From a checkpoint of a small mixture-of-experts model trained on Wikipedia.
Size: 11 layers, width 320, 57.2M parameters.
Below are experts of layer 3 (counted from 0) of a mixture-of-experts language model. Rows are named router (the router's row for the expert), up (a neuron's input weights, with its number) and show model dimensions 40-79. Each number is 500 + 40 x the weight over its row's rms, rounded and kept within 0 to 999. Numbers have three digits each.
After each expert's rows: "mostly gets" lists some tokens that are sent to it at least half of the time. This comes from a sample of Wikipedia text that the model never trained on.

# expert 18
router:474539526449502464510492552476469507533457512526528595468488487528505468527471487467513491497448503448519498534535578496
up0:552499463548485562560545520494502503568527515529531514522462491522472488458504508463465528483503508551551533514525502432
up1:487539576439529421523518522502570580451514502465546607464570420484500501500490489550495519523464475470491453518449572487
up2:479519515440475453515509503481525494495454517549518519470486506441492442509479526483397549584467516444525531547518457496
up3:517417438477495513553523507510553491509571468533475448564467506535506489488470509482452494513506499465456514529577565427
up4:475497528515473554532416470530456514522447487512542473475492499536477421595516506469507597454476500495533493564498493516
up5:474463479510516447519507558488558533509484484508487505476476442491441517536486618514505526523520505491512554458533483510
up6:455510505500526490503522571459456508502488507494553549524620522512504462477495480504547561501434513470458525577488537485
up7:470604537451519521516433598514492477480455549548523542530562503508435519491499495506570512515462496595491504475435552439
up8:515598466467487482472492571515475518452482568506555557526548468547519516466473507538549542528516540502495459563457531507
up9:503542487503503495517490481521468555530404455506452537459456506537548538478468480533532518535508485488505607538515519494
up10:517491493494501534550443464499496468496454454493573516522569471525491482550420450484452465489545475499455464358473542523
up11:515541433501483468482562470505478596520403377527479546498572462477567560515515453556514453528496511513443456484510532545
up12:500471497535480533480496521509487519444466507480559555537477476504436472498538470478417413515512500453510478505519526472
up13:471479599491439501598525476514482433468472534486523518502541451531515510517529488523437471490487475473536507531484544438
up14:538484523459520447530485529504464502479469549528557527523540447605518488592493531533635501513497487543449529541526469422
up15:481457518481435491445492493486494463465484508553572469554493490481527464494524474449558556507482491380437552475577586440
up16:528511471488517467588480503482532522410472517526461545592477491534429450499541480518506549502522495550511477524478498488
mostly gets: "vi", "ola", "cia", "ić", "ja", "ova"

# expert 31
router:494514460540494421474474547499499617524452453498535561514466486551502480492482448404504472491490488524536481478469488553
up0:550546465533566507401541433532480497515423428515461520496518504519474530485505490464459447497477513544451532499515486574
up1:400488519479499525571486531476555535479545563514583527492538442480511467562547442475463582516474514548506481458469532459
up2:497449524523501481527490532497464443605432432526475549499511512494541510514463528495477485502481477487450542501460416477
up3:476454515550489471549500462497482487536527489437518519586515435455543484518522497473465427532491571548431485531547514505
up4:427459434560475486541514488489527520516582478484470566522525527461564507535555558475470523472484500542499473457514495471
up5:464452472537543489478551567439450532521536572564520622474477480502475478546446450471549556531509517527393518461518478530
up6:515513541530501502530481538444463527499487394494502570435500476465517507468492479526544515434520540548396532482486472514
up7:389467462545526526504485652552478425524487499506534503454497482495449456462565474433499448479473506537439504421441500517
up8:563520504463466459511491459544462603431474530493482492499493411546494482500489485529522465467530528457540586525487446519
up9:500559481472503496561413537533518504526462543487449527537539485485458493497567484483490567532534511535573565427476524547
up10:536446410502490527485571562494506486508517487523467465537474499501528406526431501563508511507504496533489486476498556573
up11:539490447509492481456501544491488565518434445472534456480473463499478490549522493463515463517472479540463413514483433516
up12:473474439533526453443481545489466572537518481498506554477496478532443503520545483430476515485478491443458490506479481484
up13:510491488586468486548480474490523550528455514468457538466472508463506451444489439435484391459501466492491525528500511613
up14:481561534518472495496500547547516474475540421503504543478487503532497538614507511568516461527492536513522501461516505471
up15:500344438617485508439452452498436537550500436470507467549486537487590424480530553486505566500507484498473562440473483562
up16:526512457470494491526551475440531577493532462461499501507533536546484514522448473531484538509511483512557503527487469586
mostly gets: " built", " located", " building", " construction", " access", " use"

# expert 20
router:444495445581484498402524566511483541488498493561547554493545490516508453525461453490485471568483507535523495488475547489
up0:574494411516476511448568565483468532513495512600465469516516523534507548534541546405443459518476557495488541538439507472
up1:507458545474429486455501515494540567441481480592475499600557515469494444522482477491411565500496497478486497485502545416
up2:505457482469566514517476475506505565509471466477462543543506521449526500494452522546452471509498521478468609476472467393
up3:530434527490468480540514617531529452498540482436502536556459557531464476512485474535483444521500510457455467549552543510
up4:514508553469489530536492520514552494542507512499550571499447500495477504502494467435514542509462477510503450493546482547
up5:463480527528468479450494485469552541515447514537500507431512472475478406531478511542553557562512533492521531463490490484
up6:491426487573459530518474539443552508502472514483504549521570490408485589574506436541412549529505498620517496526496557462
up7:444458540551497531498538510499494408582500528448526495513506484523475519515536441499565523501457559518531500449470473442
up8:499503462511521496503532545536486486492501567465494565554490486522536513424514454520539542477526542445557554519468522507
up9:505551469499566460568497506532463503537531481532495512515520465533559526549540416482503514502513525521519500494514505499
up10:540438463494509496417545436524519534494457444430419493478474535507475526515411487570572562516534477452536543448508558494
up11:465526447509554521459515589491535550502404456542472484473506465465416537491511562538519569558509452546518508522499513556
up12:485565487541540515446439487512418459422569499518587507466575471478488455491492487492510435527500548467486528474539488425
up13:448493510530451460469500438542517495451393469494415517492509514462464417498513457454497437544545447442534520511443486517
up14:448485578436511476470502531504459498507492522597542461500533521436533495502482463447549481512466489473584446462487552390
up15:516483485546463472477465463510436533562442469536562521526524511529497545522534432427501553536483502428421487411513531459
up16:491454466490576515437600512482528567458536473452535519568477448460472508493466470504441555516506517552450479486520529549
mostly gets: " released", " used", " election", " held", " made", " said"

# expert 30
router:510525542532489395556558554501514480433549459512514575595534439554531471604533514497491480540424555480524523489456485499
up0:518476435532592517475478500499503477452512512514486473517534539501493539467551446464534440487477490593450480500468513529
up1:545522459463505453555489479464508572468490589541558587442498463491481474479410462530420473537456543502450506444543521490
up2:508487496451504505534445467473538494528473512502559464525570504475460438529488502480446474554481567461503648484435474430
up3:528462543548449498538517476526498475419595439512537498547417533443509499509534473561515477603495569511516511545498525613
up4:538478489545519472567535517541539521561515532488557471496507468570483477488485547479535579498504465426562469521518489496
up5:524543463508491502516524588495532536500471494498472533472437533481537469564513503431524483492476545517463491496466461567
up6:494491547548451495538468562462507448550576479443445519450588454508513518504507530577447500513490577529497523429490547464
up7:411472492543435475531475554489533436491517505522550607513567459618451499539480556539456540548464521582524488495487535480
up8:476609480494530490524511552554478548447433466447474511515517512510509472505474508538481516507516517514530536511467478455
up9:481489540467521495543470479514479551458470466510563537560482487513477522515540452455455544584498526498488445456494495575
up10:564506423511523443522520477512473535456500434510458497572453544472527531563447498485526571516488464408503506454525493506
up11:535571417510557492514471603493569531449457438483471479510468493503514586447444489473516536528497491433460482484545492513
up12:549477551505524453526474491456430512455527498511559517481532487483561492517505516520534500588459548507511567502511506472
up13:492595497520459521546516521490533517495501492487503516464508481444533486490502490496519446481493498584490541500428444568
up14:523500502448522517471452473512489498520480514560466534534530522540472477537519568424595550560455485519502578519457512417
up15:544468484503509473461510495483399544515489483555456438530453477508551510540571503528535555487479517462448504488521512492
up16:473531473433491386538519493498481495491577502490498471564539501536426474532462512531465491546507506554494483518504517486
mostly gets: " one", " part", " University", " School", " coach", " Team"

# expert 56
router:511481521505500499442483539490522512473534500518534513512460465512548513521508408568515504502368585518521527559493509510
up0:520531484496497540469497519491515504521544537496489474559501521529537559430541395508561465522474535588446533519539571545
up1:533489557488540471489485444467506566474473561557603526533560471427541426538413458558528529512482489418484446500490544468
up2:474500547534475501522466499526501515517492446522473513482591489454533442512458619530454536507489543519447558479444525353
up3:461413563493465538536488522527551472514567503502537460521473529480565489563442571507492516551554488487466545535574489501
up4:542513568504511503487466467519597522597479459486554528455559481427538434553444541516508524481484475481566468549542439500
up5:454468482542523515541489520538501547482502510534493547452496479461536506492453509494495512511567460463531537507598435525
up6:520481471514493517545506539457440469537532438480393474487571536579500526530495500510552477517489529487538486445530464478
up7:431485575486465460443522573506472475460494517530616497533492403500439462470523466511499522501438516555462488530460579575
up8:556483459435549481527535452513523524459531583489502515441516382565484398476551481547593541486495528499516571575445470495
up9:488489479550461500507527455548509514530541523500534496544429445495453412547578475560514551517506520518516544489520572549
up10:563492460474483506536522508529530533475503388523490485535499567499531505483472454554544548521499485523463530467490524511
up11:556502469496494525481510558447529551506440448546502466469528609552495590454526471492482570527485513535460466571507481479
up12:586538504541521517470423512518440506447492529519534518461482548505545499501531469478527462508487522498497506484510539502
up13:586481539484463506503491529507573484551464412464473512456544510520577452462479483448529536515478493553541530530436486491
up14:519521568487474514487564501499439527450501539563477489559580527554518516577459589461502516554488521466517462515499544421
up15:506510478497474497451444488486475550415514480557536501563521509479569560501489437466504587515506497467479459504452533504
up16:487444496468509506515530484501501451465507494514541515583524448555460437550462452580557576518532516493508490496432480453
mostly gets: " seven", " eight", "2", " eleven"

# expert 37
router:482496515554500499435415513494563564519505481500538581541485393517512472500493499523495471503455570515501488457538523513
up0:494504498521500538460432563491466490451516523505465510551554474502482586451511435438466551502493507507518483501471586530
up1:543458450513523462527480514471558581514593545536569528509419437463461497477490454553466460470481511442519509451470559467
up2:478472515515546490549537520512498482494490473513498499474517482454521546471532631475441465512488495426479510448547476524
up3:489488447524503502451518475510496491467542481525451526464398521423468478533522494562475485555509554497425536568519512525
up4:522448520426473507480502493496613608478542463514474490443540461428595467500547508521485533451492538482477524565498503540
up5:507507520485475525490455541534526546615485490526523557475539514494509518501463532503556484518534473501495611499562455529
up6:485520452512443516517451563460473426447545479503533500539504488487524517419476483577541533475451553460386546509519586523
up7:472522532482548510494497485479537498441492508502571509613548446553464521468552532561485546517460467511474493500521570455
up8:574537511508556494512535495489539571497511523498544591497520398519500478502560485528577508476507540558464544562499463526
up9:438523443476508455537536444544482537457480508515556527584542524471561482467553440537519551513519554512601486526539555410
up10:527521504533565537492457516522508465484493470486492498547542429470513526518447505532475446515516512515403515435491530535
up11:504554505521511500524530558531427521548456445518441495531476445569501504445420557491461447526474485513481412459550488510
up12:570491586554607503476467505471485496539431476469552523554546495481482465492590470467497498527481526442543510495509557492
up13:501532569488469495497592467482452471496499459506485529535527520538536498535562489427479493483527474576430429491485536537
up14:526521519516479469465418495557530480540515564552514490478472459470482533554471545502440406545476558459513505464563526502
up15:517485474506513512463479482487434508436421530541582420542481515516547490465507448409485547515512507475541497516493481485
up16:512566521534470528546491491468493572429526464524531533564546483513458545535527382563456533489523488601458454456501499565
mostly gets: " contrast", "1", " famous", "ably", " particular", " example"

# expert 48
router:498500562516501500460498614490438525501496498501560557520519498565528503513480498467504491478469572522477526546540558515
up0:516503444528530522382533552516522464501498504537515499469566535508483543512505435446539464480501494543491534550468574556
up1:542520546455489460468523575499534572475547547545594540453508534470498510487387446469413452552471446441490483553559613501
up2:411471502557508426557516534466470504565485472504466523446519476493539402482512562486445489495484554437535601553461529464
up3:504533445465446468577502522496519382477476503523518517566475482519509475547485539537519490530475620533493560533560531508
up4:506452465523501492454488576487594547510499478499508485539511476525539508524522547532490522482478502533491512503607522569
up5:495468490550569499464527542478492541513464475515434574447558479556528476545531491511610477481518454483494507594530465506
up6:469405456493522510457482506513477504545508506521583498475490475584480498502438548546547502486446583522448579594514500520
up7:467438532520479512470528509491476500519496518539579522577551480548467562531541497506554494538487545526466505408444416531
up8:535509523550521448546544532535490505485494552475535516520466477528543447457461533445504490475494562561537499553420549547
up9:423530540483504479538490537510428497556441528457506571543472503460507549442523430480440569498556489465562564438574540453
up10:594526552538501511491537558532472482473483442487462584570515547458541566559385461485562490530518475523517548493508468520
up11:536485488504585512581495531516454489554498435460497524520470551487514529492459467511616500526475519495478445514513504544
up12:493485537499555479553532513520447542491461529480483535506524429505536513512524496499449484510485562498524566480553512489
up13:551514471537546509494463509513529486526409435445454543440498493451571464475537480520512495485478534514477501467504494505
up14:472429535426522481532538519505499497456459581482527532547536558513486534529483555521532524531471484449551537500514574369
up15:492474619542439475424476546482497491552562527496499481488602518467524516505515545486474510524517528586506526571542600489
up16:430433426489541480464506485462443609521549473484455537555464425571448505472518487507535549464553426472406504532482495498
mostly gets: "o", "ma", "ba", " Jo", " Ba", "do"

# expert 61
router:460487527539505482460507524486511584482533472574546550527478495543533485458478455481495489507413528549463515516485529515
up0:490521506548455457489500478537564542473457541491491512498539592538453485460539484495458541510486501517516598513464520527
up1:503493556486474470489474472503518517479527574552454493462504429523506545476457471477425481488444535429543453486506631469
up2:476492487501533447544478528496538467512492496510486523485584519468521448539466578530485514528506477466484586482538464444
up3:580459528536513497527460468511498476529544507432465478493432522477519516480481512481495351529529549524523526545539461533
up4:547518453500475521524473524476492549548550489558533472593505495490542567515580446456540463467486536524516529474550452521
up5:524503556450467494540468584495529515575459450500532552448536424470505498507511472438628523516508498494514557553515427544
up6:419480429556467468500442546449503546463437518546488498489506519516540501422526507485521494538477557508449562538515518518
up7:367477482486486486450467509506501551408477449584529542595563453538470494495532461547478577495470528522563518504506571477
up8:485533469516522476507524493512503507485523534427519538531455390538494479494481491455535492486484547525539509523497511507
up9:533488483462496483473511509440531570533517483502493507596540494551497460487501451486535467512462528559547521466505531462
up10:485475532474497521497517512559446511471507452538498486529564516497508497528499470558558570478498442481420441460600472463
up11:544507472499527497514508555442517519450453417487548495516466507486520529508474480525521511522545502507478551484437481492
up12:540508476543526486465519548491515542516546554512463515504537522507471531523435513427412433495465530486489505492534446473
up13:456463577498515517485565460533530490513470450404488514474556520428515470531512465538557486498497509529450515457475495519
up14:450442609495481451504521512513451544447505488565548513536491539465496530507492552430526485541503443526596564477571559478
up15:505515552567501481457505509533452433538516395423477525570459543459548530507576497421547550493512472418427512488555575584
up16:528499535522520479553566519520490528522554508409544528497485490534434511460525465548563570521501473531512588453564469517
mostly gets: "|---|---|---|", " more", "---|---|---|---|", " involved", " claims", " heavily"

# expert 47
router:428506494554482359504528523475498481511482519542492509557473444552545533494497429492452488498423539532541492554549518421
up0:474537547579499493503516607471417456522535487472420432521504535513492492481593523460510486507473473497540463578502586507
up1:467472504515501464524473476479577496536507523549551551430485470482510545521461457549446485498470491507452540487541527483
up2:448381472446547432526512536470516445559543504544492562475519489522504487537388577495521546500475478536461537449474491457
up3:528470497511531521501498503519500459522444478497468508558549536505479484543463503554489390521497541525476505544560480532
up4:490523443526485412558488518507511471600485497592488533562454435534564461602536521492522552486513463497514445495547470513
up5:518458466486527517519524543474510481615469493477476570427476500477486581522428491468584538505472530477496549540466381521
up6:517438493514535509493497563461485541495544481471512449454569456500558524488525552512543454469453516462470432519563556445
up7:503473455530482441478516536489485457517463520545494485532465437570423556519516529545492483495471515547521490553532589485
up8:471547491528489430533537508520493514409503545479525509502510483533498448449529498564538514480516513549474518477487490476
up9:565460514471512481523524498490506503480504507504556530599487488521523503497536483523490466487493512532548490476489491477
up10:591489497481445538504447512527510468486462428471493483516491478478576537503404495571561513536528519573462468377472559507
up11:587493515545487534523501433474480530495439532456519485461494533439495481461565529473552516498510479517432478558513495491
up12:505548507511522470474465557503541514405460483472509549454471469518507446480503452495499524476495557455476496510446538420
up13:476497519512466494549494497516489487481434537504529563464531457508482461465443470558488486480518538582531521536555507496
up14:511421545447491523478485470522426546553460512562486528504490475532504530585618527506518517512484500481532474568564537445
up15:519495516516527529456412387496486541532450452499512515551465520563532511488527510452474449506471453556454529528546494473
up16:444541513487575473509533455467472519480509525527489518573515465501445450507507456512476460500525539482487514487504500539
mostly gets: "dr", "leg", " top", " bar", "ip", " ten"

# expert 25
router:502518499597522438510474524496464507521489452546533528483467474518550461535477426509457485572464534511429539487494520539
up0:483570509523566540529454564467442475510468526503500455543505431525538540433502528528524438517504518531460429510496570472
up1:493551489511433456532514460475493502452470541607540573503498432452480397512468452563473516535448500494466519502496550510
up2:495535506510542409539538488500490495576461461568508495534518466490517415512520547484483502535503457407463558539417495481
up3:436485533509482518468426490480495510526470489559478424559474470515498421556496471498512407598500504465487530490559489517
up4:467500434461485461542583487490498465505564540472508483570483476516499528506531552473491488423529531494530490528507520429
up5:464443473510566479495491523488454503533451515501546566451501424542515486510448470418520474502473528434523545507515403494
up6:478497468548457426510488471480461485450478467493522496509517464498518476559486484587505572501435554499527475531520465473
up7:470520522558481473535485557511518441500527537553540563537513480511456473509541454524485498550466502528440537498515506530
up8:528475514500550451509479476501483491408472535522563530520450482581521395471446473544548529541546456480494560517480494523
up9:448525515502522424493453483485513472529491492441537500505426410443521490534476434545503489495497518553467567506513536512
up10:497482504499510543510468489517527482496486454557423462493596509462487465513479447579493503546501512542472559457499528520
up11:502520488526551474515463472471491500481442477536474478414516462501473512466495503476456525576482487467509453535572468513
up12:425516481515558471460507468488435556521491499522526496517554425533512502500459465492461570542475519493512507533581540463
up13:497551517539493468534432583493495544546451442473465500539456498507540528489552440478498372511478511604493466510441552586
up14:485472491495495481486399514537523575532471504504596468453522446527503574545475553494474549576462542480532451488552499499
up15:458491461580542483464415499486439522492525450512542501561522549470539580482477485406530541504483438433481483533502529525
up16:477479417541481481624514471470528518487534469515520501492472419491489508557439521533455575514522511491482490474532532497
mostly gets: "/", "-", "mini"

# expert 78
router:525536476565519486457503572482454585473521459499509498456529441592523481538516520433543522508481512472455514474513525461
up0:543586508507430511517485496497501461546439519465515550500544498525496473501468508490562489502489538487529492547509573441
up1:495475507489485520524529483435466572476493543586547515512497420503486487497501473518375436506462528500462462490468541451
up2:478483462470556421518506542492567522533410508482523490493509526519501394468505515469514496529512479435467574496476512494
up3:567537536517438493524510448474579451472559470520440510568497529515495539567528504479492452568529534529389510481579548585
up4:520471448513463504586531523503474565574526465490533459558539476513461526587554491532536521498450478528513446545480539523
up5:552558408523512496573486537504451553494446482528479561549565449522503511536506559496549563504515536473480539506614494458
up6:467434458481511482524472537470513493470493516428523500477513518453518470442405494578541446528478534578426548494593494536
up7:485495490531499507430490564505442549502419511541551517498473515497474542444506518479526530517513495528503540515455530442
up8:527457395513505494526546490469459531467530500495510533473450365555573521479419491512526487480491523536531559490496544527
up9:496564523498494512522526555517431473479447533530452437537511500463471476469542512524493505529546507526561557520482474449
up10:533524488443455514409554539514479489472497393505469528515556533449510495551416536526573487528553451569468535503477490469
up11:525560440441462482508507593469514587543484442502563547487489507494525504436443507495476492467475534477489509512561631474
up12:549502424561491543462474570515481566471506536457534482534474520487499532479458489405448447469483521494396506393538539418
up13:540480576509487523552509456493471532458519505482489467474546427533521527496497470470498446497554485586534538477447552479
up14:547485508567469535490461483498523509537535501511527459471456530480434475486503501529445506563454504479545519445477513446
up15:570558501537456597528501454492443549529470488520553472521506500486587535508576458491511481513509509511462576537504530497
up16:523491442503558483598476445514455549445506506456515525532420452472440476518544500534581510503511483527449561487428492489
mostly gets: "a", " Al", "i", " Du", "ri", " du"

# expert 4
router:446462477509534401503496451467540467464481439546467622536535526465572499511583433548508489522400562447524508553513409512
up0:514517443555479472624566402501513517523552480531502494534466534529503535473595461496471501466489521519460453527500531454
up1:455490477470533453469467500483568543434420441537464558481522472549557471532499503548470650528480477551531514538536491476
up2:518466476513540452532592562494523445509548472581526492489528498526491459433534473492449477568448579470494552551515569556
up3:531405463549531464510438453512551495560533467471552485561516567525496506503512489519473502543444539483402495538567501494
up4:511485494552453462541513538499609511540546386483494511520464461469523521523606520569566475478474462412492471528512467493
up5:496518525490537471459514613447498514557491474535491611539522473475471545439525445473555583479504532503534572495480409517
up6:565478472559455485527483531491510488441531444459549537488536461424470547477506442585539474495465543536501478505560496428
up7:476412538550532486462440487527483458529507439505521496514490473525444476485482413574540499484491500552519535482482574444
up8:510547417464550501542563507539500576453508516469471596496485455593535524515500447579557554522476553519494523467446446507
up9:455509536516521504529593522487518511475480476505486543532439454502601547468558486535466428520503551477576455461516509458
up10:462491512463469474502581494473534498434529489512531479564515516509547556524430538573511510591475437548506452459485552514
up11:487522519541513437502520479479493515489496478528487558505476563497592505488560468512547554527473484505471448528440429534
up12:503531534489457458482488496443476520482477464582517588546522567518474536527576509482457518483509541441429524522455504462
up13:539463545517526511610519514530595530524469440429504491471498549409543513481551512491536483471504530544572493554457495513
up14:563400496475528496464552459543469539562475557457568498547510493528570589513604436518553490521442468544469499569565518439
up15:524441540462412428553519456468488525505524456548536487607528493428593534515549429497483501551485469431458564524600502454
up16:437464450493523446555576461494510595430495500477513503480547501550482439544485508520511509518532437470470509563497434534
mostly gets: "par", " Pres", "lit", "ient", "car", "pon"

# expert 81
router:491495552535570467531450453491444525543495482493481492581484445467582503464529478485510490507485535537493440566510466492
up0:469508497523482530485576518483470451482528520528523491505543463462492523493511480534500495517520493530529510540441515462
up1:513488484457451425499534481411437478472507508569540523510570448518517559494495476519448536574466520408590427545486557469
up2:511528526572577470554495547476546479581517465488506524534561560486461509467532495494459434457525444563440464489526499448
up3:454407470502492453491512474527545464459524439498465465502522514491498459535472478514538530529507515621409463528509495547
up4:485544508517539543523436513526503555543507410507520499537530392527565522555524454477569560519465497595410458516536477555
up5:520434553504469454617587512470525508536467495532474528529473484521555511546509502468557478493498526498469531491497436465
up6:565468417516521543525440526444582533506467511496459552415481437433547528457410542517496531440472550438453569535563491527
up7:416455444519437533492515536500499456452519514492488545529505442535484524413594498457544505508495476505491469507444488451
up8:555485462500478473492528543500507514466507537498499521481485489540512386476491488528500593529503501486599584522462505513
up9:458415489513492438568508450547451508531535465578551477564487441516577508476456505498536528552524536531575499579445485521
up10:547543515456514489554498500482483496436432435523421448582546486519558412537439479573493545521529520520476571464506545452
up11:575504483455507540528478505509489563531408441533488515473495454408505520471435505497543484517484495515466510453448470489
up12:553543513595535491411484507512518544430591456490515484602572491499455573472532493438473502566458499474425523529545504464
up13:518451502485563479552502439527481507561511527515552505440497398521562550542476483514486456503497522519467485495458492567
up14:481444569451477484470548486536423468546524472590577503423564475552565575526478526453548477550469508485509465549529540430
up15:504486522513523530420484445490401500505492472511510511555534566429557429483541503501531550566497459548532547484527501455
up16:462461461416545512481522466477476498460526572504557521545550440481457434504486522524528556509521514514518505543471523469
mostly gets: " be", " p", " are", " c", " not", " can"

# expert 11
router:442499493496507479447438536465503511476490464498591537535496475453503431511486503509487452493479493550461538455471567475
up0:447506599569484467474576532482507464416557536506486501530518529439465490470506487471487515505496490480404470492458519467
up1:458547526543507414477420524467463544410481587526479532533558480558467482597469513471490542485448496472500472534512528455
up2:467546502468540446530529526530601523458519383515481521502597511430558481392447526561509501462523468568471513500469512471
up3:515458527463490508518504505501489512459488502458441453500546518516505455566452535525475454529509540524424558587596572479
up4:494439475514510535540478578491572546595497490518565519543481539518539450511506479468506547452512442503506479542541458556
up5:482504499556493482525464478531452598544537517501523531437488464515539420542451541427465462539478504542499584465562446496
up6:488433443488428547478525497491523497502507469468524520464494504533542548537510431552489469471467506551412536465539506545
up7:472426520491560493556470556495545456449487504586501543579526448529447472438487502529492489508451507551525536494427548502
up8:533483346587471484489495523520472539479520529495587499480457488480520478457486500562562536551518498514495541515431494536
up9:442552476521513457573473515553567477485482514436446481520524518451513474556419467536490472499501466513479473518463490459
up10:522502554477536555461479535534505482478508442520480479440503457506519436534492422622515552491517496541483546479502579578
up11:524473499485555526573432501451516528527415482485511555454480469475526536430493520462495472527456493547449493519489505465
up12:540424501530549461475389545495505512471564521449609479497554549491457520557532410463515553512472500430416513499480516473
up13:564524486515437539549478505500467531471460434486454575508444493480535432552506492527492384498501492537543553492494506538
up14:512531564502476525551416503520448541526489609543518504539440492489535529551506504567521582557490466519489558496527607451
up15:501476561494427454498452528502489445559498517485490493501591508430545492525575464525482541555502500492474492517493553429
up16:452459471468482520534500533470513519505537502555526530579455437558472500501477499485474528508557499548490516502513542526
mostly gets: " but", " f", " when", " during", " hand", "mp"

# expert 54
router:428442480519437433542487548459459501470500522492531546496427521498486557541571529482555443505470597501524444468562552520
up0:565518516584503499428538502517525437539482525472438484546480621511491540502470433490568462516473526520492531509566540436
up1:462482491494517423483567509475494510478517513554534528481529471456514581499519473519515579557501483457594441527489500498
up2:450555492512558448525449473523520500595441578537542512514584542492515529527490441498485484513481501524473533429466550516
up3:455559512524522453532453520534473453586533475520485532499510484482525436566484499541500399540537548531438481563509478503
up4:503481465496535455559453478515553494513515527493495471488416521538517467465561502440556564498490512471535489522471471555
up5:585500465507489502491505560478516517503563545430534576449511501431469495582490488465611535521483521457447535484539397516
up6:489458486507493472516503555456444507489569492449572546518492512542484564372565528553536552479483571557498529496546469491
up7:523427496533504524480472581523437482527452536532531525557478472522528544593557498530573446537480468502477501517569621482
up8:516532546456490460503502508530540527470544524488557466482488478522503460505522548496581498553496510447545490496489513530
up9:496531545459502473549478532506418522527491558491489483575541518460470526513535473428549550508577486577589427489495492494
up10:541562513519510546526487468522518479460511471477488489507498514508543485591492509472578439518561425466455466465501507513
up11:479518512460512446524550519463494528426413460529463484485512477485480551484503532493554482512481485441551408551498523579
up12:424496494554451494479469456462448471461552469449494572539560525502457547451506517442466499513501498493485545541561447404
up13:523485525505460515536478527509586478515543516470505494474512496481478492471456466527554475444507546588486565541552536612
up14:475399473468466511526529510499440547444570549497504500444505474469491491482469519526537568540471552443487517455470467500
up15:503436502489451489464424501491484572523451492594522512504506530531500522480474484525533496533506505462446488503498594539
up16:451425504529545499583502450492509520483500545516605503537448508583472486498402510465533521497557473460447473535473519504
mostly gets: " John", " Robert", " David", " Thomas", " Paul", " William"

# expert 10
router:538543494512532413540446535477506525542510462565488646508472469523525510595535383500446478506460627525454519517479545518
up0:490512504547589485506494503479438458496455542488547498534496549534460611491537404445474564493503521474451535543445490413
up1:516521505560522505489420533483522572514509452514575564469474558491499539526487536509522502460473436503444497440485539474
up2:440476462481516422539501491496509505598569447476411520440531514496464434480512511534531470486493512534454507435478436497
up3:538470490497497504537473476466454510430537475483526471549492476505534519553478541460466409542499536479471518496585545573
up4:547550463428508569531535544508586503493546498554489541499513495476520445572463513526514529451523557456537492508486509516
up5:545530508441590542531418567460573522497446475577538547469510473476527476499502458444526508455487559488438544528457474574
up6:565465534532504514475458533441502492502509493435503500489514509460520536422498495510494495506517475520501528583536542506
up7:390544549460533543508445546538495429452561498540510474569534496481456480491503522524517521522505504496526462462500504498
up8:523555489539605453534563487496462506432509480496490476549446462532521503447535423478547481481517535517538440532493558487
up9:466516467573528518554447475492497547501510456503456510575472408517586525529514491561479509525524521543512499456504518465
up10:483532516554461515486578538505480523485500431503497507569539478443506534499541428482478476507498505466520484423474598526
up11:547579496513496540563500552459529518507455452478527590485434495449511538496545491497503436551456533498391455572563519550
up12:503469524510607460498536485507515586520498545515560561486507387471483497524566467455480511518480511441494579492522472437
up13:600522547484499538524469542507563510522493448483483517499422465448557524499586427437467459478486562532464481525394481575
up14:488445524486455512520552526525556484496601560557524592493569488475451448517496528505528560539460509452530570568468492497
up15:520461521554440420531502550496447504496546404470488476561457495502494523487538459455520494557476503526496541471561486561
up16:447501532437598542587530507478495555424573511511517515535529545520461504497522392544499533520504486512527470512437471548
mostly gets: "-", " sub", " non", " role", " word", " rear"